python train.py --hidden_size=192 --norm="layernorm" --norm_place="pre" --decay_fraction=0.881 --decay_shape="linear"
Below are experts of layer 3 (counted from 0) of a mixture-of-experts language model. Rows are named router (the router's row for the expert), gate (a neuron's input weights, with its number), up (a neuron's input weights, with its number) and show model dimensions 0-191. Each number is 128 + 24 x the weight over its row's rms, rounded and kept within 0 to 255. Numbers have three digits each.
After each expert's rows: a language model's description of what the expert responds to. This comes from a sample of Wikipedia text that the model never trained on.

# expert 48
router:115139120144133111157119108104117148151177152094153120094076136163124163154093160134174104132159102097160101147138119141109095129101118139094167138114153109135184159110120158158139126135138136147124181086153129119126114119120093132165160125062157094158089117147119150175073106158132096114142102134143126065161147134112107129140124109105105159120154114136108118151138121105152133131125118118093145122110122086142147149103133144104114130134151140139158133145108167148113095147192111135138127077097146134104130112123105099140148112139131133112117099156114103154143161149094157127
gate2:123114126129136141114124131109123112117131150194128121144125128127171118095104132105124094102103139143156104128114140181115113132119110115123137135123134126151147162150156097152141116144151109124165140130116166146143117146145143127151095148122135083069130145108115159123145082123110062146156118166130081133139104154151154130144140133090119186141223121134125138110133095112129108115116161110114123138075121162154129057110119131162136071130145108142115131145112104140136118151126139117121112113139168167156067131110162131115148126127134176109136112127139097131085115090108166133
up2:128131132158108138156146103146130132131114171112102149143118122136133157164136107094156157111138089111090161118125142082163121150095137126118151111124115143102108099129090155146115087146042120117099129136127106114127117099135101154134155143159155182136101114155125111107105107153128138100126148107172187168096108186090110120164136123157154056102048156105161092132109136136151122143132103162149136144120159086111105178145122120134110162136133137141134130136154102123109125127136117134152076125135102109129161133130146122124108151126137105125112156138102133122129119144124143119
gate3:118090152190118163110168103113105132158162139142142134106128136121072146131120156126132126115132150158110133156119098138155129165157110128133154113093112128123133138131116083141088068127136138111118146111141112090119151162100149167099126116144169073134130111139118162135108103131116126109122119151124187125128096127132119154126144134169166113121139118143165115126121153080094107109157116127125127133115204118160132160138143149121123097076157158167129074093120194109108126119138118128108115104128118161157126124122136130138118094143148129127120131082106145131185127173089145112
up3:135167129101137105131093139136160125106096103112099096146115122121131122120109123109100123149128119120144129122119131192100162101098123152123071127158146112138090118146152169135170165107093114118144118128122108139139097070152107116182176128126136170103124154109157149130165168137174125169132115100111116133112083144152138125138133119049111151173141123113108117087134130174126142145110138134140138137118060109106143123128117097131134188120137074118132156141160101132152144147124134112131182153112150109120131122136117133103134144117088148161143112137155097134106132103136086123
It responds to: Articles, possessives and modifiers right after a preposition or the, such as the, his, their, first, early, late.

# expert 45
router:134091150124110114140126146101151173157146102150093095108120130089162131153113141136151161101120143159140111149141142137131088122161101128094106142083102141140181149149146110154102165150105153105105147113152115128106103113133165169093159175117106118107163175120134136121097122159148109096106142085139143133178121115166118145135147100104168079124106115098140149143138138146090130158184093159161141140129126102160128104120101104154144112141103113117133122098110154152092154110109120112098178125115143153129142139156089164131131124117142100179128100131133084155114111100104116125
gate0:144136137129163136141168111108136119086109148149155118147087096136126118126133125090146137117096084142125163120119074113150154124123133101166134093154144119122069123110138127105150121136143133103186103128120119136140111110148106157096094117129136148153112076148113131134146106144127154093145116130161083147123096159128109078141151113075136195160162108125150120126134084109116141134082130090105098079136134145136158094144147117126138137118076148131129179135137124112129123120171152114089130154153116106135176121113081118093131123176138156095086103124115144109134134136153131159
up0:174128128105201144132112118099135142065142162154140117122099132127165110153121153122179153114131134128138133148127095104127132109131130083132138098109145083136086143090121142101135133109127112133142129105149095121134107096131122148085129109117147104163138114131126144087144093146139129088114102137149111162155117124135101095134168127122146142154172086120138127155127091117109163149141103083106103096169153128164176119169126092174142154132104130103127146132179092101134165117144127119104173105113120114167171112140091144121090129145142142101115095108119117108154118156139115087
gate1:106145144175105149139152108131108102074131119145127154138126096135073123114162167118135122127097133159145149124068148105080143118123133117150128131173120122144131121095150141162130123125152087073114140156100128158153128087159097158130139140121163142136145122117102114102103115081141118165123132138133094148114121132116129110085115150148099113126096209115111121095123110152142153131104131119138102083119108138179140128107127157182123143158068125139130164134152116121103160094093149119132139163189140113117097126121120127135124115176121117128116113087098148103107161136141143123
up1:093134140143155164133160133132080156128093122144113146097129094084114132145106120079115135138159129116141120128141120097158164109144128100149141113097137091130147095123155159096134142194131156079106124132149167153148130137165121138132171150173093126105133137177123117131129089107143163167119125127123067121097172124103130138099126136099146124083126130106142134087113124104098120136136111124090108103101109176142142173110131140166138152143086115144167119121106115144164137124126115074105163117157080125081117147131143123136129133136134142149124169131170127108116141102137163099
It responds to: Digits and number pieces in tables, scores, dates, coordinates and percentages, such as 42.17%, 21,530, 10–30.

# expert 26
router:130113108095138084083120150120112133104126121116104118095119080149089137156119140139083170149140121148119101147089153141134126169141107110124106154109110138143094089117151150121111171139152112074147162111172103161118118096126184126127146136139142130107184146150146157131135107101151117100114098087155144120092152086169163155129139174153156108122123108076118154115151109108120122154147126123156150131114127112120144130109149125144120130136162096118159107097135148110127188116098106111145155108121144163102125157165148120142131144089161119111103104164147090107140082112112109104
gate0:117117109157148136126111122105148118146107145131117156172072143162134099103162172069141138167102096134135128122090135136130134115088140080150142156119109133169103150121139098075128151097143108066133139147158122124142094073134108157130129140147111128136139145045146139092136113110132096115162129143118133143125168126161179103069126135127133138132120138107115107120137168072102132115133115132090129108071160116162128120150139131158106135142117117117134128143134127133098158139110101136130144162138180145166151121121113113144125125152092155102120121105115112118164172146136140103
up0:112131151119122113133100111130121122108158151113123148090145084126107166156086086206124114121158167132149122135133136101135134113178136162095103136133160099143152102120151174107119105119104118135133114142103153155123150149174167070135127091093135096124127138143101128150109149133129202124082131085112145123132152134092108178168124169187110129104138129164127142132104097146145089163121152127138119091140096130115128143079154109144137120126136132143129119123149139109151117095152156134092140122127094105070129125138111118117139120148142106171133119132141148132104106088109131107
gate1:144106122104116133104144149137147116170186119090123122177105118158130110139116063142105134125145101131099122108132180098095141122131145122121121131162120108125134128128138127167163094128121093137132148149140092117157127102081109127131163115144173086147128120130108107107115109147097096113107123126140152076130107112135125119137151131143089182111094186145085110127122162139135120115119119126052122147150143146158123150118206136120152146104137115140126153153129174131126098139183154109115122129144095178112137158134109107146105125115119115149158138094148168087162138125137107124
up1:114123148141124103152124132093173138112133086143117183127116128117150180165102150103110146099183171119126104133168145121169134102088092136112107144100125095118107114095098147122114130103104147134142151115137158116108144187180142148135122178134106136122127154143151112129143142123159110121128105117103104101125152125128123130142081191128167168109174139122151136126093096121073129117107099094173131078103126117094145130132127097122120148136144127121164144101134124138133158147110113107147171136106122133087153087113118099117163099154090141100100094140125111147140158132127104110
It responds to: Years and digit groups in dates, ranges and tables, such as 1957, 2018, 1909–1988, plus country names like States, USA.

# expert 1
router:150153116141131193131131169106126131143144160161113149131088150145154157120065127127118117179160120141132154089129108146166149104099146098111152071135138117084121149152115121112108130139143135133125118100110089148130115167131163122071127108142161108134103101091130144128100177135097133103144165144099164160164165099107085161122122153093151148152170141134159138107133118106109115116110129094116142127098172141108111102108110141122124155117137113111102139100092128139138081114126152139115164093069086157132131106092105152126137131163140152152148116117120135153126140123162137110
gate1:109120128157121139087131151137129095170120116107122131141131137118122136129139162077101135153156117138110135108123149123115146149118150105137137175133088174090128127078104112152113129112114144115147184162116115116100175102115095132134153098141127144124119127135115119117113135129116151132124109112126152134095102175135168131148132135156103122154191115162134126119123087128155112143129110193104170157082127105165152134114160116099131087144110160192110164091140124156138179142151135079124157085128137145118092127122076109134152109106126132077148136106140088099109087125128154123
up1:130157128143175098098163101135075121092159178082126142123151138166110098118125129148153122113045154151111141161119129075043093126133105176159156103167166157140091129121135148127128123096063135123106164134126109159136139134120138091129163055114120140158136103126115127140097140135077122151137148109121091108142102139115144109157117110129092106123110125142139116147146164115121123129105132129099150141126107129164104127126110147143121142151152132158110111139150141123137141104156128145107138125126138150119109132107127150151131132133171117109097172113109089146121128142145150131
gate2:144126142156138122147153146147115159092099128116139159135126085128090127164127124131124123115145146123119183166090122118108177071117115121143088138132109118115046108117142128138125157151171117101152126155123122138175122092098116142118101129121116157117118167163113114109134114134131115163087104134106141121058127123162131129147162169115130106109122161129101136116089112150130121145136128135137115151135121122144122178125179107088107110088112167137116165147121149111130168162124105072160171153137129107138101153129135092135133145074075122125130159135141133110115158084137138137
up2:143139143124160122050111116093085114128115090098108113151146114124077116150141152093149171091115145099089106113115137117126155123096127097158164167139150152122155133126135116124134166102101129119140150129094153134130132111148118157163108139101159115113123164083128157110143155131119140102219161146172134123108148150130172104161119143152134128146141143134112118128100137101111137139118086151126160125121104090150152103139094109187107144175145150125109118147127100179148162143133159109107113158120144119132116128109121113124113129175131111072110105103106109133134112133113131156
It responds to: Hyphens, pipes and bullets opening a new line in lists, infoboxes and tables, such as "- Punter", "| Amherst College", "|---|".

# expert 4
router:136105097120095166117127131128147135105125124141111127180164166140142097123171132103098155177124150160120120117144117116140136123112152126104116129175138160116162132142139140148112144156122144145130099118127141135138135127157154117141098147094094149142160161073136117139123118121124103151111127165124132184131156133111147118143152102095124077138122120156068100105164137134103169137105107116090136148175114106100111127092122089121125114164162161118139171147123102122112105122101127120138178119132138136112100105141171123120213119131106101130099103151107089135083152123125154067
gate2:119116136148140123090127162153156086085149164082139152114172135126118130131127140155158144131137124106133143103175160112146096142134136122176115134075142110094122147108051134132156066158155122110126189131137172123123212137109124151136134105110151116117129114124119097099133125120085133145115164122117178146122147119108161121097116134146119115123116167100112132151126108100107092108144110140119151146119096168140145127151139149131086108124160155125159117123120109110118142134136147111120127115165072139112117144123118123167091136091111118143128155121150139085101120192114114134
up2:088107120104113140079104139135187126106123172107095157149168121148129156128165129097116162143153155129109137125182174131150131164132139140138117113104112116109115160161071151137112102147104096145099182114147166130100167108124177152145112141127128134113144086106144089122181137138104131148093123150108169167134106092112134104132126141133123131150126141113074152114150101098090129116119134122119162158108108151115146124116129111106131140173159139096165141141158088114158103135105101150109132074125109157140123119130139157123102149099131123125140140145136116129091135131068108102
gate3:096101128122126126146137137120105139120071151152106113144138123184144122118158084090152093116132136128112133120094128131191135111138153117125151160157175073094097124129135135110157131146126115111165099148135179163124094102116114152125198106139152132145142044134132112106116129137121171123126147132118113116117089120159137135154161147126172151131137162144123115146089113105129123129125104160134086163156139110178114102125150160143128065127122076140065140125114147084117120126124124102114141091153145139142100129118129147150139142159147131131104106120144102142126152135111144114
up3:132089113141100169100114150127165131131097126149125149135104127078143100110123252134100139160145139163113129130127115137101135130120097109117119107105132141132118097074100102126101150111128154138137228104140119118111158173139148139123121124148134105143137137102123163143117123100142162162114116138149123137139181135112130121118145085126091144149166133163187160122145104090131142132109141115122157137108122144121129152104134118115143108122082144137141152100141134159145123143138130118084153110122096138140071113133116125125117105104137141102153144128122134119152125148175095108
It responds to: Prepositions such as of, in, on, for, with, at, following a noun or verb and usually before an article or possessive.

# expert 10
router:155135145180137078147137146129136123101146133142120147064123093128153146168125123114129125136129143133153130140136083088132128054129113131157112135131115112124172165127161158130136132146147094113134120166162155145142122136146124156093154177106112189147167117142144095099098136156145089162130116158139081123092134145081092135154140097158119102143115150142090104100138115115118126118133133152157114133113095126138142137095142125087133114113109161130128175095107142145123180116111107086139137150158094148134129162112096097134129103163105105112091136133121133097113142112134151071
gate0:114120128108118127138162137155123127142175083145128152146123091142127153089141133138107158077136144167132170165126144116150123124144145094116153203124111170118129116136119098155110147114170126127128119129096116144099137114151128120088154135104167128122105129123119117141112175095121135103132127083145112122111140149119114146113141105139133095118102143149122116112114117157118094124131128150157156150087160098100126135098134142145129100133149172129135130122109106155109147124151088066079142160137171160150132169096096101100142170194118126114080155069116075142127136145129095128
up0:102087135101120080133089149105129131117124116154131112118113160150112116197144132163113110153124156122130124165113157142095125155152104148146122098117140127135149108158164136143133107094097158122096131140137190200142125080139099127171133118139124128155150111117115130131148145114124115132106130159156151136087111101128125129082143124125154145137137145097150145126087127115115116114135120073168130154145048145088153102134114130100141123178174117155115124109161158159145124131142115129153115097140163127132117080113163115067085144091121142154124159112138122129111107110135136127
gate1:134161083134104106112116131142177137162131135118144137140124129113176137142148140079069159130152113139102138087115139088150067111196120145109104131122177169101122150136154147170112138106130146115107121155083107141145148130158110117123132139162108148118108127143120126141093168154103100108141123106100163102120125139150143132111110151102064122108129108188103111137111141130071139119117111111148119081142138139128111123134130158081149133139134192141113143126128165150115147129164136102106172166116124136182139137100136134102134115138107109151098089116125132107162107127123125147
up1:106137132149139119096115113153125104140132112139114124099107058162146110112137125155084134105112150112163149121172152113178172137093126084121165146121114137113132105139097110111162142144123110124129109123150129091115117177136162090164107102127182114159132134116147132125127131067127166120154117152120102121120159121154146145113151125096122096169161147109143189138129097142150081167159135176097165149121120123116137130121152128151105114120151125120180109160105114137075119166096115114123116070066123148121100139125101119151123105132147159103110120147117125146127143128113106150
It responds to: Short letter fragments inside words or names, mostly before -ng or -n endings, such as ri-si-ng, awe-so-me, Re-bec-ca, plus Thai/Japanese bytes.

# expert 34
router:138127119120141090090096087132162162135113098104107113090115122142142156120115154136073131164132144118116167165132092110133113159097136137104153157075133113148127127130137144102178085135135152139109130094178109119132097168115130147121170155159123137142136090123127171125170154135131135114074165142143153148150092115077132101122122117103121156170092127102146162163157099123118126108103113109157163106095146097107121079096142131135137146162139152124136158123173083123153104135109171116119121114081116137137152119112126152150118138114126164118142093123092163118130121148148121159
gate1:171157119141148083168141129169086140102123150132131130127121117136111128163092091144138140130118092125160138131128112133130152108143140149161133098150114136086108125155120161138141150157152120099184115154105100144163108098092104127139173134127122158056107154144084173102133103082115107124150160129133135106113088133156132118140159150119116138096116156122093088131080125144189102131129111154143119130157078108135110160118112129149111110116111144133102151140130125109115130150157166112154173152130138123153112141147136078138118139100136107145102098144140125174148181088144112164
up1:101107132144155145093132122129124095132115114103140140176151086113125099131184185129147110122091126099114138103102174111127116170136151067133126119142120124112121136131096055129126116100125115111141154142118194110116175139141110155101100130116175109170104130148137088119121115144121130109141097088157091128124159175124132154126143116153105102118152132162144137136145143110079124125154096165099104135151163130161136130098145131142102141122169149161111110161147169141104147115144112134145128094126106090125109151150096110134158118157113146109119138098165136090090098154113145116
gate2:115144138135107163131108156156118094127087122152147157144118118149113119135118123130156112132161107088174132102080127104099133096173146113138114090169155133128119137095126116160122161151127079105157140146068174128189099110139124101123138119120151122121103122108108106106074118104084132141153153132114122113101196136145133139176152089101161134102144115141124124091102129136125107175118133146111097151138127149175124099144124149151107121112080122168069125135113133102090161144152173108127157176147142124124127142116122116147160151112117113121133122111123121130114142103147147175
up2:179117104130088150166114096100137112129154094162158132131136131131147139130105128062127124150171141100111129149128102142155175085152151135115100111127140126107146146119141144159137120155150155125114132134118133147170110120161116147125143169139127162086160133104130163147125133117134124112139164183117125122102119153143107114134131121129144161126135105123138056126117096160122116094134119114124123112150100113110143151133130133141130123111064110144120135115140093153117097158118163080138169115131172157094111115116168116051111096146112105174110113144086091166123166097128099101
It responds to: Opening parentheses, hyphens, en dashes and opening quotes before numbers or names, such as (2003), Saint-Étienne, (2025–26), Rot-Weiss.

# expert 44
router:149129130138100108115134134110134123132112111109106154135181114074147106148151136125160113122150123104117135119094096138118165132098138121112143145117112123109102104061124119118156153176108103111143141155123110125115178129127137143169119145127120145100155154132117173113161126111151153140142101169138123126080153178144144121133088132174114110120159163104163139136147101168123126097147101172139119107157087162130084162133158091127114151143109173147147154128138119135117157128108138093171139163128104079146070122110107098141134105124091066097145141110126109121135100098140143092
gate1:129091138125142164101118184138170111142150100121138078150113128123181131128137110148164102117144176115148133097170153120144153121125126141067138186141131151115156114108121095130085124119107129111106121144128147167150188138125131123152095147075147104149140104135149104111090148157129111104135140104118123130156131121124080109145102118134127122114138135137124090120151121098092137118115107150113156150121180180160104115111137154117138084086127095144118131140111127086147144149105082089107113095127103140121077129126092166138165133135122152091131125117166154115132129167105163132
up1:126122131163127148130148133140145112170127167102130101110108142133154148127121186056119112117144115137159101117090128100100103144149130175125169126129126154116140124173144112160133099126142105176134104101105132075120140161132137099104152117120137190153134110159137149104112140082121125131116089111122080122109149115149137127117113144120074142148156130127102143134129134122160174123181128173209114122114127099115089132142114086114102144158120133110083103135105099120106094105138143127121127131152087120129144092123135118132146107095133114108189147164148103114108141142142117134
gate2:123124116102118107073131120130129192119139128105142125111147171144148110140129145075146141127134141125133149093114099162193126092136123165127124108154111091115126086098142141131103124126173076138115123122102140141128084153137097108146081128128118161148107118089131133151130114138141087127172122173161113141113118146127158151106104109130140115094099107109132103172141143106156104114170128107183123095141141096076181124148122142099092136141114154126129170113159124130143164146124096133133172155148158133122129106110118066134121115120151130112128121123125136126101142129123206121
up2:140137145138149124128141145133128122129091165124137126135116152118086130099126133180111120142102160107116131134123131164133138130143134093140068088127120106153122121117139087127107125133131207106098170166160137124119135065150129138115137154180097118146097144136122070122126093114127123096089134102154125153118161083128129129115093134123146162145139136098116161119123136113110148148167145182103149160114116126159169129109126163185115125122105118151157175135093140192126110149070123107118128131124179111146141117162103121077118119133110133122155124131109134130106104147108143094
It responds to: Middle syllables of foreign proper names, often Slavic or Asian, such as ić, č, jan, kov, ni in Kynidee or Kymis.

# expert 53
router:117123130107131150136102176126122124083132125136153144120103147148106118109136142098112117165088123132128095132142104140166138131131130138145116068177159148097163118129178148109122145162126141158129138136131148101129160109065124141081155167129185129150125113085121124148130071123124132144152096160146143122152091144188127129162143141106123128147088093165121069123158112107096136165088126092123103142123165124141119118120179109094120144149129143112107166150201152127142118119134110146126109111191109129103148105122137129120111106117128159110155106119131107134117150114110131111
gate0:109109143124117150088119143131148122154109120092134135109124110094119172127139108125092117110064134140121124131077135134112155135132147108174149139148145158089108130084154166131132126171107150120125122141108109174105115121115116139160160115170102175137139124120158127160106115147059160173093140093142134088148120115153117111130163160065128088102156136125125165119157111116127139148148165138130118168077143161151101109134120137118127155105111056162121146153132146094099122068154119114117095125163130138114132141125142150113160132137121162094131134114149113122096133137113111146
up0:074099062127137137110129088132128143151157122154130134134152134167109120148137141137101134112108089174159131111175118120134167145137146147123139113133130123131147116118083159120135097146093122121122151144159120122124119134119059135053135169103081108108149096176154132130174116139128101148092114129113164124152112127119101121130101138168143097078107155162131150123155175058082149077134118121143113149113159190126120160138133121123132114127111135106133150090137137136125134117126132132118160124143099133123128142163138096135095171116155117168105100144117135127120127116114129095
gate1:059139128140119129133158104133122135114179158093146145116139118131083194130140112166146121112113131162106127144125120142131132170131152127121157123094173125139126098108156147119122141112116135122129126115194127081130102087149096122125118129111128135098198122123136130133169098114102142177139144127124144128138113106165157102092113142148129146118066137101079105153090142099152125094159122128117138122098173185139120134100155108126125154179123111091183124156123114128124143090104129110126103101083113106141169133132170142134106156128135126157125146136122110121126130169109123148
up1:077147136127161118129138102117077152104161129111127156102152120072132139172144112150119136122111148124144109123115101154150130189112149163136143105119174123128117081108171139130126144127125160122097131129145110120112137107121137134143115107125117157132157159096105139145166069118116181132145120124107094121136106121189111124062125175134137131123087113083099071138129137136149106122117096108138141091116128132132143117076139096138108162176161123130176137167136096104125139098109134122153102097119161101126186122130171124126147168155117141114140133151141130122106136126150110150
It responds to: Determiners before nouns such as of, his, her, their, one, two, many, other, plus the piece ter in presbyter, bacteria.

# expert 15
router:121109104117106131173095115125110108122140096070166111107131132144082115171142128170116120144144142135157092129144094108094121120149101135097111088111085154180185103098103145148145115117158120143131151114131170155121116117109168068137145126098141165147115123130135129136177145116129133116144132123163166090109149121091150129130109104121121155145130097148118176118146147100156151068127132164138151128122131138100139132099150111114113082102136162117140111120131164164146122153172121135178124112149130123109137107149160138142145138150112124115140065165140170169158119133119105129
gate2:154113156125102140146168153145146117149115156154119150131137141152142106130152123161153085136189118130156158077144133133122098124175153136150120147135191133102128147181113103107083106084124083111136133126130140159140172141137117167117132124139151147103111104123070099115095090124121118086172155141097084153142156104099140138101111136151123123104100124146103110163144138125157083125157109086151122131129165145141098131149140131121120099157157092106134099116109125099106129133098138163143111129094083144128131139118129104137189095119119073152121147116102134123150111121123158114
up2:132156093168139085071162131188128114116131145130133125140135136125124126120146099107157125126086091144121135101095152101147181107109159118138123148156132124105128142113156098091165130161135098094148102152073093120168127126134085151152126176105107119139153167101123164103130141101135101117130147088110146135108113126159107155124135141102088117121173179110141123149103121105101128157160134179135082127129153112158093121107136141154101111109090169144111149154120091095122172128129152087106147169144124121140140148109122118160100107140127134184119117104121131116099135139148137113
gate3:110126126125090132123095146142133099085115169116154140099111121158085125118116173176173160111161121173118142108116136137124128138071130080138116159088115172128081097091112140122115088119116111117137136154142140116126088135090136135119141149115127168067129156161137086156132159109084101112138159123125135154144153130110158104113087137205124136143089131101103125133122128144129115129119127105142138139133120125140125123148137103126123121134125097133114110109148115133130120120142148143120154136132137090143185157139125127115065132103151080172130161144108175124152087107130149178
up3:101108151125130089125123134141128110104107064129106162150139104123154121125126124109059152108141116104119140137125117152125142151108135089122130155134121103106140139089083119122128130182116129145151110121109168121113120127136156142145212131135128110088080126158114136117126131126110162088097141100138107126163070147203115105129159160113129132144132141159109175112135103109124085148131135152119125070091181110122130171122126129145143105124136110144123111117150159175120109137167124099136135116112112218127137140124125137116127121101118140131167124109100128159113127142112121157
It responds to: Articles and possessives after prepositions or verbs, such as the, a, his, their, plus the noun record after win-loss scores.

# expert 31
router:157134099116171148136109136117107157095150100123143136149151144161079162122143128125099160087142128121130114134163131125163162122098093081128131120086177162133160103180098131146127130115164142118127172123164101092114108135068115117131123124116163151120095090085087161102119111171117140159140130137154126144117092131122145112136124129157108101122112116146126076138087103115095140102096107118121103097070132123124157112144135131129110114143118139174137116131150152140105157153154131159133128130134136124090161140133105105143128133158089147102175174143100109160090152134092152135
gate4:126149151143083193156138159138146110116087129109140129129110085121107130109143135177117113146157117188126171124140188083102096129144131096119120148109104136135151126122168147096121115070135132120146118136140185124124099136073110106113131119151188135186092124161146120145186118123154112130106193113135131117107138163101133142146110110133136110117158122129106121095091144151148081133116075094116162141106168136150121138139155128100118151132140148124126150107129128121088117113090112131128152123123131146099137145145115087122103133147143128113132100137144137116137069109127125132
up4:107156137111120195121142154129095117035116109120122151137130085147086114087150085131139118123136130142124143146099146187145104097116127106167096115133146170140079053130139166154116144098132113126075121117129128152122100120118147173109112084148149111147132134118112159159159154157118079132155114131112105112101158131134148136082152160123153117138120095139135137105124098147138153171135137132141151138128135124131128098150122102110136160158170173160127134102111108085104166131101134133146131162145162139132084135128107112136116130131156126143143122101145113108135123116110095124
gate5:154150085151154155111124124116121130116112115137155114041166171151092141129134156144132146160115125112153122119130098161131140102113124159114141101087137145123140172121113089148152172134134149137166134153119105120136096145190118106128113131162112124118102080123114154116072124115102150109142088122064094119153104105129143136137137141114114108096149155164145103134108139159110145125129146167116084117137088135149121126115129139104117144086098119156143133126125124164087163114114133137153146139143106144154126123118119084117154145100054142111142111113172107164128151114134177138
up5:108164165132117130146131133136087115114118154126128140129129140126115110130098094107122169098171122090136162133110094119153167086177139140139128136163092089143109165114191123106131106177134124109119137123128107126138082123121136112117114153116099170136128104127111086102143094119170122137105107117136139145103129127159131156182149143138101110082110133077078145140150122130175123124142073110150125120162132122109133152169158153120097152101120163095121197161082094124131113149128102124116163132137130135116139138131125148142098127149175112132117128172123170126088141132110107100
It responds to: Common words after the/a/his, such as one, all, new, well, head, second, plus superlative -est in Longest and limestone.

# expert 32
router:135129155170140105151111076115113158102117159136143095174139141131170104125149132104137126103110140092107151108145128140140117108169130127121145127135115128163169154140153139124105089175102127126177137139145157099164168105122163092164130123106099103112078094131126116118076130147144179144122135080127153139126110160106097161120137135090147148123132134084168117154105105160135129087107133116133150124135108128130138107094131103122122147155123124162166110135106132123124111145158084154111119118119135119127092106133111144122124120165097184077109156167165111066113123110152154159
gate0:114199159165134106127152129137134108143117165116107122121117107117157127155160152137110130126130095120136189115105086121111113097129161123135160069170202113120135147088086141088119108131129135115110122135125174111166116149180152146147131064148134138141148155073110125124100127131104139123104137114128112106110138109104086129119114136116116152159144182143119078138075149125112098142179126099176142122137131144111117109123133151154102132084102136129133106157117151098114125098135126162094128087155119093134138136132127178124122118149134125116107128118126135159145114138118162111
up0:115163166165172079138140092136130141118136177153126106180106093103181112129141148103116131142140080140124165111093126150096097128103131123162108076131178127078130140097107128128104093127114140097125141131118175133141140099193138143138122088182099113155122138077113149138104136129105122159108145157102126116127133132082107114086127119145110183127118134159108099137074118141125128127153148125172149140136123140111136138114112155177126151114132144132101126163112136115105099106131125155150112097167132125107119130145107145122099094110101110138110138135120142166161108142113163114
gate1:141146112153132087105109089137173098123132137124149107146142123147124074137145082097176095128148117101123122131133119112115095147102132146138089131126132136121137157137134108128136173086134130103132141161113106190171132144086133139156174136180134153136123089106118158157158135156136111122114185156109090148135132145109168155099134114194108127097147133140133063151121134108139128137125109111167142078095089117155139177110117133142120127123120096099104142105151092157091135135144160119163110125139124130151112153137106105120115086113131146147108125119093098105076149127140126121
up1:137165131153137069147086095124153124125129123161133112153106128145150118147146079100192113115127086115128116121131131129113142150070114152128081118127149142114169148154108109124114147083138139088108141137141120156148148120109156116159156152165121152141128107099115134150161142167146170118117163092133139152150116125067157131146120084149129132129126120150137049117135136122109161130090103090139159078083064089160138146106097131137156161135123094122103125122111107114108144133134159098153131121093142134147125117127098125108097121111106150117137142140106091111134142152137141157
It responds to: Word-start stems and adjectives after articles or "and", such as sexual, social, inter-, pro-, di-, and the name particles de, van.

# expert 47
router:114155133145159136148144108134089112100136114161174082093105135112141142106128103109151118124126130123119166145146128143146087145127097137116095109115127093104126116141138105147107099113108118103166125143132180147161083085104131114138146137162130151119099087133152093152092138150155127134112137153156167147140071174188117150149139147119130137141115076089147121144083094153154159100114154181108172123110080106143139106130123062156137132149157114126118126141067080137141106152146136133161135146140130099092140136121134138120122112114101146116127144152144117131132154162165140124
gate2:150147109152130121138135126152100119192174124152092083117114111137139117123139150118067119123107148129132105145104132106153109144106142157111133113149176139129141177114140129119141156118067121119143114126103092070120106122175117182149094113127155101108085120159103122128113122164102129136111143115122129128103100148156138101116170169148125138093135128117134124124161198126139121133099104149171115135151095106104117122143120129093107098092120120160145122094137080139136120156138134129104166151165114131148154130136141106102187132130130136141106124121130082152133108131136128209
up2:069082126140144146113127123116150133079121122129136185144118126119153097147166110122140140136153143086122156131151125133110144106131139111146159181103143124149107126106119131139112128150147161152129143099159143154140166156066137108116125098092144111133124150086134130113102102101108161118158112102116116092147186093097089195154139100108117116177148117132131115125110102124117110160186136106133067096133144129141135142105144151122109151122151137114138143128139133107134140132115117157093104089146135138140081118133137152135054134140131133117136118138130177125086108132149116071
gate3:117155129124130147129072152151140141119111095113190138079154092115133108102165133119125106110119120140123132141144155160086144122102134129130147101113114144150133080139154125142092161148142119108110154137136129169130129138139130145080156080123185118067138122118134108155112164131137105171154169127141164137185107104101127150112118181103112126150087122086097115116109104160127098096115136128124147135183111105126104125124149107129158129145141085116117141110094183100137119140139139129168163157154145144104114142092103104144113104102102096110112115163141122164112103164147132133
up3:134177144136152093131115144150123120106116092091184116135171151118139122147126133081113116144131137153121148135162139156075099101100143140147145103122092123132120112161126091115087147142131122130087160112127134156119130141123125144069158117124126143128130128112115121150094145142142110129163171102165137145130114083124166149102125175112112128191139113118113078142101093145157076107113129118098140134142129096129113139085146125136146131156152078103055124110075139132158182137154127107143167139119158141123111128098125143151108127130096130113118125180118131137102076135138128118
It responds to: Short first pieces of common nouns after articles in technical or descriptive text, like bra-ke, ge-ar, du-mping, co, per.

# expert 5
router:139100117142102084150110073151139113128117083130116145119149074084169078139130089159103076122143138088117144138110114120104140169093139108113145166121117179127101117089144147124164130158116137148118122133154101117126137127136122124171117145141121086087168157146127141148134172103134165110101127143154134111111135136143152137125145143124135123124126161092138153147131126178133079122123123121106153148143104132090061157109149161174123148139148121142157119139145110138118179097128140109126160146076115107126124140127159103144114113126142100137087111150094094159137069126148129115
gate0:088117083119111129185137110125089191128137118173143115129077132128150115101186122162095121085115132127134113143142148098114132145123125160113101096120123118106158170158139136124111135099150159104114086107120153130122123111104116129123143116121123141127086120113112160168171121078124078101124177149136174120144099135161108150121172135105148114155083149128121116160112126129165120155119131136163169119140117092112131119147120156115131171126115128165098171122136151104114074122162160133112060127128138114081166143149119131095131161124124138143124130160103146142124125107136142119
up0:141123148108143138104125132091144105117135104118142127137137133141087195132132136095143149097134098080141160098079159130156116098164135147128161168160118131171129126129166141148108125136106126137149162146100091092143158124108110102111134118116125127104129114135145139097124154161163135146141098141135199130109096115125128127133111125117127147124092088145118143102138129100091155088095119154102109135139121157162105113116132097100141099144156096092162081164093099090149147162090136139163128131117114143184104133149152143117112110068149092128137127109140117161140157166122177143
gate1:092121124138137116132136096154115096087139129142168110113115117118158143167147128138108104144127073094154109126129139107131134139097114175108129115144155142131135122090146189135121103122162139096096117120132126106139138173101092126140123110095090149128144169156105129121124115090132164081139092138131118118169159120138117129131124146115106115121156127116123100114089141126117167167136139118166163123188078161074117115136131083138122107179080167152123124134139139074096144116154165145114115183116153083163096124145124121140100124129188131152129129157110129135101128129136153108
up1:141142114140114142107137163092163102162140108127122113134126150129110127101114132123147196133126144133101135157127119110112146090153136095093110149134108134139103143142131108107142176109125157122182123131110176142126128094125116104097096136147183111138126106101156129114133146145132103144124115141154125077091143108103148112204133121130139097191148068191150130144155125147110115106120138089111121129103193110157166136132107125104133139131149092115115128146133105163115160113095101131124117133153106178103161137121177100094133105070105163128142142105148127129124111112125136125
It responds to: Word pieces inside non-English proper names and scripts, such as Asian country names, Thai or Japanese bytes, and Slavic endings like ić, Antana-na-rivo.